python train.py --hidden_size=160 --d_expert=144 --d_shared_expert=0 --routed_scale=6.09 --balance_bias=false --vocab_size=2605 --tie_word_embeddings=true --learning_rate=0.00354 --beta1=0.9 --dataset="wikipedia_en"
Below are experts of layer 2 (counted from 0) of a mixture-of-experts language model. Rows are named up (a neuron's input weights, with its number), down (a neuron's output weights, with its number) and show model dimensions 80-159. Each number is 50 + 10 x the weight over its row's rms, rounded and kept within 0 to 99.
Before each expert's rows: a language model's description of what the expert responds to. This comes from a sample of Wikipedia text that the model never trained on.

# expert 7
It responds to: Suffixes and nouns naming a person's occupation or role, such as -ian, -ist, -or, politician, member, director, often in biographies.
up4:59 49 62 41 35 59 54 67 33 43 43 64 50 45 42 43 54 70 49 51 54 58 40 43 51 63 48 52 41 35 45 52 33 51 52 40 44 45 59 46 48 73 39 51 51 64 64 44 61 59 37 52 63 34 44 57 49 60 57 49 65 54 63 52 46 54 43 44 30 41 50 61 54 43 48 50 60 57 69 49
down4:40 52 39 36 39 44 45 46 29 49 55 55 55 73 49 49 59 50 47 50 47 60 28 44 43 41 47 35 46 66 59 47 61 51 71 58 44 58 53 72 48 48 58 66 46 42 49 47 60 64 51 45 44 63 59 72 50 47 64 55 41 60 45 66 56 56 51 41 51 56 59 59 43 43 34 57 51 48 51 62
up5:30 48 40 52 70 63 48 44 33 41 53 44 74 51 61 41 52 31 63 44 52 48 37 61 64 50 61 57 53 59 54 76 38 68 54 24 55 43 51 67 47 60 47 55 39 53 76 54 54 46 45 57 42 36 58 59 37 47 50 37 47 57 69 56 61 32 46 46 35 43 49 30 41 64 31 44 50 55 49 62
down5:47 66 46 53 44 44 52 36 63 53 76 57 42 47 49 60 58 50 51 67 39 70 48 65 20 41 69 51 55 42 42 63 42 38 47 48 69 62 32 55 62 60 48 48 42 38 37 54 74 51 55 46 47 59 51 46 47 26 44 43 45 56 59 52 56 60 64 51 36 66 57 47 60 54 50 55 52 53 44 63
up6:44 62 53 31 53 45 44 49 40 57 44 36 33 46 57 45 55 56 71 61 47 44 39 48 59 53 41 56 41 56 47 56 54 64 69 49 70 35 45 60 51 55 37 54 64 57 61 38 79 50 64 59 40 56 34 37 34 56 50 70 48 45 42 44 64 45 46 58 49 37 47 50 59 40 37 53 56 50 40 49
down6:50 55 75 24 41 44 64 42 29 50 54 40 55 62 41 42 40 46 51 45 46 47 52 40 41 61 34 43 51 44 75 40 53 49 59 49 56 37 51 40 24 55 47 55 63 60 66 24 47 40 42 27 44 52 52 46 52 51 64 44 46 49 31 33 68 53 44 48 45 52 36 53 57 62 40 55 45 51 58 65

# expert 8
It responds to: Closing words of proper names for countries, cities, universities, schools and wars, such as States after United, University, England, London, China.
up0:52 47 48 44 41 46 68 38 59 61 64 66 50 43 43 57 49 52 55 57 59 48 52 59 52 61 33 39 49 26 59 60 45 45 46 52 54 56 60 40 39 61 38 43 43 67 59 65 41 33 57 63 43 23 65 43 38 50 34 43 36 43 60 47 25 34 64 56 47 53 63 39 55 64 52 51 46 37 38 45
down0:41 38 74 45 39 58 54 52 38 60 35 51 56 25 51 68 36 50 63 59 53 45 41 52 58 41 42 53 60 59 66 49 61 48 69 59 41 51 35 48 69 61 63 40 51 52 52 64 55 39 55 36 58 56 63 53 58 63 64 40 54 54 46 50 54 54 45 48 46 38 59 43 39 81 44 32 40 53 56 49
up1:39 48 54 56 47 50 64 50 53 41 46 47 51 48 68 40 51 40 40 48 58 39 56 54 51 54 46 54 50 58 25 51 34 60 49 55 57 55 71 46 57 52 36 49 45 55 35 66 60 54 49 43 58 73 39 47 60 54 51 59 46 52 48 41 64 30 81 34 39 42 37 38 37 49 39 45 52 50 46 59
down1:41 58 47 46 43 50 53 50 46 57 50 44 50 55 49 39 58 47 53 65 41 38 56 29 63 61 32 57 43 54 59 50 59 55 61 44 57 69 41 61 51 59 43 60 56 50 60 38 62 33 43 60 55 39 31 39 47 40 38 53 42 28 44 67 58 57 47 55 49 47 52 58 25 42 49 59 71 62 39 60
up2:52 63 51 56 37 41 43 44 58 39 59 57 38 41 55 44 41 53 59 48 46 50 46 44 36 40 41 51 49 63 53 51 40 54 42 27 48 64 50 57 41 58 44 61 52 59 44 51 49 55 42 59 58 50 50 57 58 48 28 49 62 44 61 61 49 50 73 50 65 65 50 41 35 57 51 58 50 45 60 41
down2:52 67 46 48 51 63 34 57 54 46 68 57 44 55 58 42 52 54 57 53 50 65 61 67 58 64 49 46 56 51 27 30 47 52 43 58 50 40 51 46 52 38 45 61 31 56 61 64 39 30 64 30 45 42 45 50 39 39 51 32 41 45 44 36 65 35 57 62 56 40 46 47 36 67 55 64 47 42 50 49

# expert 39
It responds to: Adjective stems and endings such as ind-ependent, soc-ial, convent-ional, contempor-ary, and common adjectives new, known, such, local.
up4:55 40 63 45 55 44 56 49 51 52 57 58 41 55 50 41 46 51 50 71 67 50 46 62 50 28 44 39 45 53 50 68 61 48 50 38 42 25 48 43 54 56 26 68 46 46 49 46 67 57 49 51 49 45 74 56 55 57 43 49 45 62 52 50 46 56 39 56 52 51 52 44 39 54 46 48 45 62 57 64
down4:49 41 42 53 63 47 38 56 46 44 43 58 52 53 53 57 51 63 58 53 39 43 47 42 48 60 34 58 48 38 40 48 59 48 48 62 51 52 68 58 45 64 36 37 39 62 51 64 43 60 60 51 38 32 63 43 50 46 49 56 56 40 33 56 40 55 47 35 46 53 52 50 50 79 46 59 37 30 43 71
up5:48 46 58 42 60 73 41 40 51 36 43 39 64 50 52 70 36 37 41 47 70 58 25 41 52 37 38 64 52 59 51 48 52 37 51 56 46 36 55 60 58 43 43 56 40 49 47 59 55 47 55 56 41 52 76 42 49 56 55 40 38 58 47 26 55 49 48 52 61 50 48 40 47 53 37 32 43 36 57 59
down5:49 44 49 56 57 42 54 45 41 52 64 46 61 57 34 69 42 42 40 50 50 38 44 52 44 49 58 37 35 59 67 56 49 42 40 66 47 61 48 54 51 40 53 44 65 29 43 47 57 40 55 44 53 52 37 44 54 46 26 59 43 51 72 42 42 56 49 37 27 45 69 46 55 40 36 34 44 55 48 49
up6:39 35 56 43 34 43 56 34 38 55 41 52 58 51 68 38 40 45 56 48 49 58 34 45 62 53 48 39 57 53 50 50 51 46 59 46 80 57 62 41 48 54 50 65 60 48 60 34 43 62 47 39 43 52 61 51 42 53 29 68 60 51 57 59 51 40 54 58 58 46 41 55 47 43 56 41 53 66 44 32
down6:59 41 65 61 67 35 56 54 44 62 60 31 57 77 75 39 52 58 51 46 52 36 28 50 44 67 38 49 43 44 54 37 47 44 49 62 44 54 59 59 40 53 55 41 67 46 50 48 60 53 23 54 47 66 61 41 67 48 66 51 46 36 60 45 64 54 42 52 53 46 51 46 42 40 39 54 33 36 41 56

# expert 5
It responds to: Periods, closing quotes, brackets and clause-ending commas fused to the last word of a sentence or quote, such as ing., ".", es., ").
up0:60 58 50 39 62 37 50 64 48 46 32 40 34 42 58 53 48 59 46 57 67 52 71 50 41 51 51 44 29 39 44 43 58 39 48 48 49 39 65 41 40 43 66 37 69 32 44 42 51 37 59 55 50 51 54 35 61 52 51 46 34 55 56 55 66 31 51 54 49 60 62 45 55 52 25 40 43 44 56 34
down0:29 61 54 57 46 48 44 42 39 42 40 42 58 70 57 43 28 56 43 60 51 72 42 66 76 39 46 45 50 53 42 55 45 47 59 35 50 42 52 63 52 44 47 44 44 56 66 45 59 67 41 50 46 40 59 54 40 45 54 41 58 45 42 36 58 58 43 63 50 55 79 38 39 45 64 42 41 35 55 46
up1:46 63 64 37 62 57 59 55 59 50 47 52 58 54 50 30 58 74 72 50 54 44 50 55 50 55 58 63 57 49 56 40 34 46 75 57 47 50 52 54 44 35 34 62 55 49 44 47 64 36 44 39 49 56 44 45 62 53 51 55 64 45 66 43 46 54 62 54 41 31 60 53 54 57 22 51 49 44 61 47
down1:42 48 47 59 60 36 65 36 51 41 43 43 54 61 46 48 46 46 65 45 56 64 47 45 70 43 54 38 34 56 49 48 44 38 50 61 51 42 56 56 37 58 39 39 74 55 48 53 47 30 30 49 46 42 42 67 47 70 68 43 63 51 42 35 56 65 47 54 47 44 46 59 37 39 47 69 48 54 39 63
up2:61 66 56 31 44 52 62 40 50 38 44 52 47 38 39 49 60 44 55 55 58 39 49 52 34 31 61 50 44 58 44 47 39 56 56 37 40 60 46 65 50 49 50 51 72 52 61 52 52 48 48 59 50 34 50 47 46 49 57 65 35 48 74 75 55 52 68 58 56 78 56 32 39 45 61 56 54 42 53 37
down2:47 49 52 59 51 51 54 37 47 41 50 52 59 63 70 53 61 41 53 59 64 68 44 50 66 45 51 47 41 36 38 21 63 48 50 61 49 35 48 68 56 37 42 68 40 47 42 58 34 47 67 50 51 48 57 78 53 45 34 41 61 44 44 46 39 51 50 44 41 50 45 53 53 55 49 37 66 33 56 48

# expert 12
It responds to: Mid-word pieces of foreign place and personal names, plus dates, numbers and country codes in pipe-separated tables, e.g. Tir, Quanzhou, September 26.
up4:64 37 35 42 38 44 44 52 45 58 57 51 37 48 59 42 49 53 67 54 63 51 38 59 26 47 64 40 53 40 60 57 52 43 53 41 42 39 51 58 26 62 37 42 49 55 46 64 54 44 48 56 54 73 54 57 57 31 74 61 62 62 56 40 57 43 53 52 40 54 56 49 32 59 50 58 51 51 44 41
down4:41 49 46 47 40 52 56 51 60 50 60 52 56 43 54 47 53 49 56 49 65 60 56 68 36 36 69 34 50 36 56 64 50 69 63 55 52 67 50 64 39 56 43 52 53 66 64 58 56 61 41 59 50 37 35 55 48 50 53 48 61 53 57 49 49 37 34 43 53 44 43 53 44 61 34 46 56 54 33 43
up5:51 58 48 54 24 55 41 56 46 47 56 31 57 44 60 55 60 46 51 46 54 49 52 70 40 54 39 50 38 41 53 56 36 55 29 50 58 58 45 31 61 58 68 56 51 41 69 46 50 45 52 67 33 46 44 67 44 55 52 32 55 58 61 43 58 52 48 55 43 34 44 35 37 54 41 41 58 57 49 43
down5:51 59 17 63 49 36 44 75 49 45 55 53 46 57 66 49 57 52 42 53 45 67 65 37 66 53 57 55 36 35 37 33 64 36 54 51 59 41 38 46 60 45 58 47 63 43 43 64 64 49 57 50 55 59 45 37 47 42 41 37 49 42 66 50 60 39 65 47 32 41 53 49 60 47 43 57 57 50 51 51
up6:46 66 73 33 49 58 46 38 63 36 44 48 54 43 49 60 39 45 52 52 59 40 51 52 41 60 46 41 24 64 46 58 45 68 74 51 46 51 41 49 51 55 52 46 53 58 56 47 39 51 34 41 51 59 53 47 46 58 63 49 58 61 35 56 59 48 43 52 49 38 36 49 43 54 62 46 59 52 47 31
down6:73 47 55 55 42 44 53 49 38 43 43 40 57 50 61 54 50 47 65 54 53 49 64 74 48 48 41 46 50 65 55 54 56 55 56 52 47 61 33 58 42 47 51 52 50 36 57 36 40 54 44 39 50 67 62 54 47 69 31 72 67 64 46 50 65 36 65 50 24 45 50 57 43 57 60 37 52 58 51 48

# expert 24
It responds to: Suffix pieces completing a word, mostly -ing, -ion, -s, -er, -ed, -ment, as in drawing, version, retirement, reports.
up0:54 62 50 43 40 46 58 49 50 45 52 54 43 47 40 40 51 67 43 47 54 38 52 42 38 33 59 53 36 64 57 65 74 44 58 43 69 56 48 48 67 48 44 44 57 50 52 39 39 45 29 61 62 55 58 35 43 55 52 53 44 56 53 60 53 37 52 43 53 51 61 53 28 51 65 46 46 41 43 42
down0:66 52 50 66 48 43 36 37 39 49 48 30 53 51 59 42 63 58 60 41 47 52 52 42 63 55 67 70 41 58 65 40 53 44 46 47 54 42 47 65 42 61 61 36 59 49 53 32 05 59 46 56 53 42 54 69 57 50 57 43 49 56 48 57 49 62 56 55 72 54 35 62 34 69 60 59 49 40 76 35
up1:37 69 43 53 47 60 54 36 44 42 45 47 55 46 55 58 40 43 58 29 45 39 42 54 41 46 65 68 63 57 56 58 48 52 55 47 59 46 63 63 52 51 40 63 58 54 58 57 52 40 52 59 46 55 50 49 41 49 50 51 59 52 44 47 64 37 59 69 47 50 31 47 55 59 53 41 41 52 42 43
down1:66 58 56 61 49 66 44 53 56 33 37 44 47 64 54 42 42 41 44 48 53 40 45 60 55 49 38 58 23 73 55 57 65 55 46 58 52 57 52 39 30 53 35 46 44 48 39 37 50 55 48 41 39 36 52 45 56 41 65 35 50 65 63 56 53 49 61 44 46 64 46 62 56 46 39 43 44 46 52 30
up2:33 53 45 55 52 50 40 54 50 51 62 56 47 39 35 61 49 55 61 57 47 46 58 55 35 57 63 64 58 47 39 53 54 52 53 51 58 56 57 30 48 62 57 56 45 61 44 46 55 48 47 71 33 48 42 60 45 54 55 57 58 40 61 55 48 51 62 38 61 51 40 34 52 46 51 48 41 31 68 48
down2:58 66 56 48 31 41 38 61 30 66 68 53 56 49 58 51 37 43 69 51 63 58 59 62 57 42 47 52 72 63 38 49 55 76 56 44 41 70 36 50 67 57 50 47 47 41 59 45 45 55 40 75 46 53 52 53 47 51 31 49 47 54 56 58 53 48 53 58 56 44 41 45 42 55 58 38 57 41 41 51

# expert 28
It responds to: Single vowels and short pieces inside non-English names and words, often accented Portuguese, Polish, Filipino or Chinese, e.g. Jojo, João, Kunlun.
up0:50 45 68 36 51 46 49 52 49 44 59 72 48 43 46 59 55 60 32 62 53 63 48 45 48 47 47 40 51 42 56 57 52 36 44 41 53 56 65 47 45 29 29 41 57 55 40 51 49 42 53 47 50 32 58 38 29 40 44 55 46 71 51 58 42 43 53 87 48 62 48 47 51 40 66 53 44 41 68 64
down0:47 63 61 50 53 45 54 56 42 47 50 40 52 63 65 66 48 33 67 49 39 29 63 39 54 65 52 68 38 48 45 44 63 48 58 43 50 50 53 40 50 39 49 65 57 69 64 55 33 44 62 34 62 56 56 73 34 43 49 60 58 36 41 49 64 54 46 48 56 44 46 64 47 64 46 70 62 50 72 53
up1:45 74 41 39 65 67 36 43 47 44 51 56 47 43 48 61 58 69 51 61 52 44 44 51 43 48 65 62 53 62 64 57 52 55 57 44 50 65 67 49 27 57 60 59 45 56 48 43 63 46 49 54 43 38 52 30 44 56 63 63 55 59 38 44 44 50 62 53 52 50 46 48 45 45 51 40 37 41 70 28
down1:68 61 35 36 45 50 42 44 47 27 49 56 38 61 47 45 41 71 39 60 42 40 34 61 54 42 45 55 59 78 57 51 49 64 42 50 51 58 52 65 30 50 58 39 46 54 48 29 58 66 56 52 54 43 53 55 47 55 68 49 47 63 47 43 50 37 57 39 57 48 45 48 42 50 49 54 52 43 48 56
up2:58 72 56 44 48 39 40 43 49 50 35 68 41 22 61 46 53 58 65 54 54 36 60 60 39 36 54 35 48 44 40 59 46 44 49 43 47 52 46 42 47 59 48 60 51 68 57 45 53 45 51 68 61 49 57 41 56 52 65 46 49 56 63 68 47 39 61 64 58 53 37 38 41 61 51 54 51 41 56 34
down2:48 53 42 49 52 52 57 64 57 44 65 51 56 49 56 46 58 53 55 32 48 57 37 56 50 49 51 63 54 45 49 36 57 48 61 54 61 48 34 54 33 46 71 63 54 70 61 51 31 44 43 49 42 35 45 52 55 45 49 61 61 49 47 58 56 29 71 53 55 54 54 30 59 59 50 41 54 35 60 51

# expert 29
It responds to: National and descriptive adjectives or counts before a noun, such as States, British, other, new, million, and degree or percent signs.
up0:39 70 56 52 61 29 58 55 63 53 42 66 46 41 39 56 51 66 46 59 49 42 57 47 60 44 50 52 44 52 53 55 42 43 45 59 59 55 60 51 41 37 64 46 57 32 49 31 62 50 40 45 40 41 48 58 59 37 35 39 41 43 43 50 51 49 75 48 46 67 58 50 45 42 45 49 49 46 54 62
down0:58 48 64 71 45 51 30 45 43 31 57 59 55 38 61 53 49 34 38 43 56 53 35 49 43 74 46 38 59 70 58 27 56 47 47 67 72 44 42 62 48 46 60 51 57 62 68 49 57 50 49 45 68 55 58 46 47 62 61 46 47 55 46 56 58 55 47 47 42 49 72 35 60 49 44 49 62 52 70 59
up1:32 71 67 34 57 46 32 49 62 37 40 62 48 41 57 59 44 60 56 41 53 54 50 53 40 62 49 46 34 64 47 50 41 49 47 36 43 57 66 46 37 49 43 56 56 50 42 38 61 56 58 55 51 43 41 51 44 44 55 47 64 72 50 61 62 39 54 29 59 46 42 56 66 57 47 44 39 35 41 37
down1:50 48 71 52 51 38 44 45 51 51 56 48 62 58 43 51 43 49 72 73 49 51 41 44 49 50 36 60 54 72 58 63 50 59 51 49 57 46 35 60 37 38 56 54 34 43 57 34 52 57 50 41 26 59 50 50 61 38 41 38 59 57 61 67 60 52 54 51 36 56 30 43 60 60 43 44 43 36 38 55
up2:42 55 43 45 49 64 43 53 52 28 51 53 38 38 48 51 51 52 58 45 36 44 49 47 36 51 32 60 57 52 44 41 47 50 57 47 32 61 53 54 49 48 69 50 70 58 50 50 45 38 50 65 48 48 59 39 73 59 37 34 54 49 53 55 32 46 57 54 65 63 57 32 41 47 48 41 47 40 43 42
down2:56 64 36 46 56 55 50 64 52 44 46 29 41 45 64 48 49 54 59 48 58 67 30 62 66 44 40 48 41 56 20 47 45 49 47 50 55 56 40 46 65 61 56 40 46 49 53 51 37 50 41 55 49 53 41 73 55 31 31 63 51 42 40 41 47 76 47 77 61 60 41 52 63 48 38 60 36 46 49 43

# expert 36
It responds to: Nouns for seasons, years, teams and releases after the or a, in sports and music articles, e.g. season, team, album, song, Award.
up0:53 49 49 45 51 47 51 42 65 57 55 75 59 46 61 52 43 53 52 58 45 43 64 60 48 48 50 47 50 50 52 48 43 57 26 41 57 61 66 47 54 56 49 35 61 38 41 47 58 70 39 48 59 50 59 32 66 48 57 49 45 73 59 52 50 45 62 57 48 58 58 51 37 67 53 50 55 51 49 56
down0:59 52 55 23 41 46 43 68 44 55 55 49 54 56 39 45 47 47 44 65 57 33 48 58 46 75 39 47 39 57 59 37 61 66 35 58 46 49 63 38 49 53 43 59 57 57 60 37 34 37 65 50 57 53 46 42 23 36 41 60 51 44 45 51 46 43 30 38 74 36 48 44 48 48 35 59 79 50 58 48
up1:28 49 67 60 50 53 45 51 54 51 37 50 49 35 54 35 38 69 44 27 42 42 44 57 46 55 58 56 57 45 53 61 39 67 42 53 40 50 52 59 34 45 46 63 50 32 48 42 55 68 67 60 46 39 55 48 29 66 53 58 46 57 43 52 54 40 57 48 45 44 47 47 39 29 70 57 71 52 47 57
down1:47 62 50 52 49 65 38 36 30 32 30 50 29 56 59 42 39 44 54 49 38 52 54 64 59 53 55 50 41 61 72 39 72 54 51 56 43 43 52 51 32 44 36 58 61 67 73 57 36 46 42 60 52 57 32 55 46 47 53 45 59 48 48 67 51 39 33 39 44 39 36 42 44 48 64 67 58 53 41 48
up2:39 63 49 52 50 50 59 55 63 41 26 58 25 38 54 57 54 49 44 59 53 42 43 29 58 35 46 52 41 55 47 46 34 53 47 36 65 50 34 41 54 47 62 54 37 63 44 44 66 31 72 54 44 60 56 58 47 72 60 58 51 63 43 47 54 44 56 56 51 65 32 41 56 44 50 48 50 41 41 47
down2:52 47 42 43 58 42 59 69 51 38 46 47 61 46 58 54 62 54 53 42 61 53 54 47 48 51 43 57 50 40 18 61 66 75 42 59 60 52 58 44 55 49 52 56 47 50 60 59 51 47 75 61 30 49 52 58 41 46 43 56 50 35 44 55 48 44 49 65 66 56 53 55 46 46 28 62 32 32 44 43

# expert 15
It responds to: Middle fragments of longer Latinate words, such as con-st-ellation, Char-act-er, consol-id-ated, dedic-ation, unr-est.
up4:62 47 53 37 54 45 60 54 59 52 41 65 48 47 55 55 43 52 52 57 61 56 44 48 48 39 40 33 34 46 43 71 67 54 45 47 50 50 49 63 52 56 36 72 38 62 71 53 50 67 55 57 31 56 52 57 38 46 57 46 57 48 56 50 56 54 52 38 64 65 66 48 53 41 53 61 52 62 64 41
down4:52 45 50 50 41 51 67 41 44 58 55 39 47 55 59 44 41 54 37 50 54 52 38 55 55 36 53 28 59 47 38 68 69 62 44 66 52 51 43 55 50 44 49 52 35 66 43 43 46 62 39 44 51 51 47 39 49 56 45 54 47 28 48 58 37 64 39 40 40 43 44 58 58 40 43 58 53 60 40 58
up5:30 56 55 49 51 52 51 50 38 40 51 45 34 46 67 73 62 43 43 56 51 51 50 34 52 34 56 61 46 71 47 49 59 61 25 61 57 45 64 74 52 45 46 50 44 51 51 32 54 53 44 57 39 49 63 46 41 56 65 42 34 54 69 31 58 31 65 38 46 41 52 39 50 56 36 39 49 30 49 51
down5:53 45 56 52 52 57 55 69 58 45 72 41 37 66 50 38 35 40 53 41 48 57 40 62 45 39 30 56 39 63 47 51 51 51 61 58 58 60 30 32 49 35 54 56 47 59 48 42 49 34 47 42 57 29 70 58 49 59 50 54 27 52 68 47 46 45 50 50 63 50 68 47 49 32 61 39 39 57 32 44
up6:56 57 43 50 66 57 60 42 58 67 40 57 52 42 44 43 36 41 67 51 57 30 47 43 54 62 48 56 40 59 61 58 48 56 62 33 55 39 42 36 40 52 38 53 47 66 47 55 34 38 56 60 39 52 54 60 47 50 55 53 53 55 38 55 58 38 21 73 43 47 49 25 34 45 52 43 45 39 35 47
down6:58 53 53 46 47 49 58 41 50 80 37 47 42 72 58 65 33 45 51 53 64 69 63 70 67 54 47 55 56 53 59 47 46 59 66 56 50 49 46 36 54 50 43 58 44 71 40 63 54 56 40 57 31 42 40 58 57 43 45 60 60 41 37 53 72 36 46 47 24 45 48 43 47 49 63 51 42 54 54 37

# expert 27
It responds to: The conjunctions and and or joining clauses or names, and word pieces carrying sentence-final periods, like decision-s., progress-ion.
up0:57 55 61 46 73 59 68 54 36 47 46 55 38 47 46 59 52 48 54 63 52 48 43 55 38 47 40 46 49 41 63 55 56 62 45 52 54 27 59 54 55 45 46 43 54 43 25 59 54 56 35 62 53 45 56 31 50 61 53 65 52 52 49 61 54 42 60 56 35 65 56 60 55 48 43 53 24 40 57 51
down0:54 46 41 53 50 45 45 43 47 50 62 60 61 47 43 49 50 57 35 57 55 57 67 50 63 55 58 44 60 43 61 53 36 53 52 44 58 64 41 63 62 45 52 51 55 56 51 36 50 43 45 52 48 45 50 43 46 54 49 36 45 38 50 38 43 52 66 72 28 33 64 46 44 53 44 45 51 71 81 54
up1:29 63 53 41 59 47 46 42 46 43 37 47 46 40 53 54 68 60 62 56 46 44 63 45 43 47 71 60 47 56 57 48 50 47 56 53 44 66 49 47 31 48 58 66 47 46 47 33 53 48 66 53 55 47 33 58 39 58 48 35 50 56 52 56 56 54 44 38 61 41 36 48 36 51 73 39 49 47 55 44
down1:55 45 60 33 45 66 60 57 34 43 62 46 46 78 47 45 48 47 43 66 47 47 67 77 47 53 42 48 59 59 53 39 40 37 53 60 57 43 39 68 30 34 33 57 60 49 56 58 29 58 59 32 38 54 37 46 50 68 41 41 60 62 49 60 55 56 47 36 42 35 52 32 48 44 65 50 50 57 50 46
up2:53 47 54 57 52 48 39 58 61 37 49 78 34 39 37 66 50 59 58 57 42 36 60 45 39 43 66 57 48 50 41 36 49 46 53 45 54 51 55 50 51 58 41 60 35 32 54 48 64 55 40 45 58 33 45 55 45 49 45 51 60 45 48 53 65 49 73 56 35 47 43 52 34 46 44 54 53 62 58 39
down2:52 69 50 35 54 60 43 60 46 49 40 45 54 37 55 45 54 68 29 37 39 40 54 51 49 62 30 53 67 44 68 36 50 43 44 42 56 56 56 59 49 62 55 53 29 58 53 44 53 47 58 51 53 42 62 66 52 56 49 56 65 41 45 78 48 50 62 22 56 45 39 52 62 49 46 48 52 38 35 43

# expert 35
It responds to: Line breaks, ==, === and | in headings and tables, plus early pieces of capitalized names such as M-e-xico, M-it-chell, Benf-ica.
up4:39 46 35 29 46 38 66 58 53 42 52 54 47 49 56 53 31 42 50 27 60 65 38 44 47 45 49 30 51 57 53 74 52 55 45 38 51 48 45 50 47 59 56 55 50 62 49 59 52 37 30 49 41 61 49 37 40 32 61 59 61 53 51 44 48 41 60 37 67 47 50 69 54 65 38 50 49 46 50 38
down4:57 54 65 55 51 63 52 41 64 33 53 28 45 53 46 43 35 50 52 61 53 49 42 58 54 36 36 48 49 51 54 41 55 45 43 45 37 60 36 51 56 37 35 35 62 50 53 50 71 53 43 56 47 46 49 44 48 51 77 57 46 41 43 46 44 49 41 51 83 37 38 47 18 60 45 52 30 60 56 39
up5:44 46 43 56 35 50 51 40 49 45 55 32 65 33 38 66 48 39 51 47 55 51 39 37 53 32 53 51 47 42 59 58 57 64 41 47 66 68 40 52 64 61 38 45 43 41 47 40 51 40 40 49 47 66 46 54 35 46 47 35 41 71 46 69 38 53 35 53 48 49 62 53 42 49 49 50 39 69 44 56
down5:35 51 49 35 58 48 60 38 34 50 35 39 44 52 50 53 61 61 67 43 46 49 47 73 21 29 53 55 65 65 57 55 60 46 36 57 53 38 42 59 54 51 64 20 47 46 45 60 35 48 47 40 56 70 52 45 50 51 54 32 35 67 41 47 38 53 62 59 39 64 48 48 50 55 43 50 52 28 49 49
up6:55 60 70 38 40 58 38 37 20 53 38 44 55 46 65 54 61 39 67 58 60 45 49 44 61 68 51 44 38 55 53 58 52 59 53 70 41 44 46 63 67 47 34 52 60 61 50 33 52 56 56 50 46 58 57 52 61 63 55 29 47 47 60 60 61 23 36 61 45 49 46 36 32 45 44 41 64 53 41 28
down6:57 50 69 49 42 63 51 63 52 50 30 32 44 55 52 41 41 63 67 47 45 56 45 65 56 41 53 56 67 47 53 51 43 63 53 38 62 71 49 48 40 48 43 47 63 50 43 46 45 58 54 50 42 64 54 31 58 47 39 32 48 49 48 41 54 39 53 59 41 43 54 54 51 65 61 33 54 62 64 38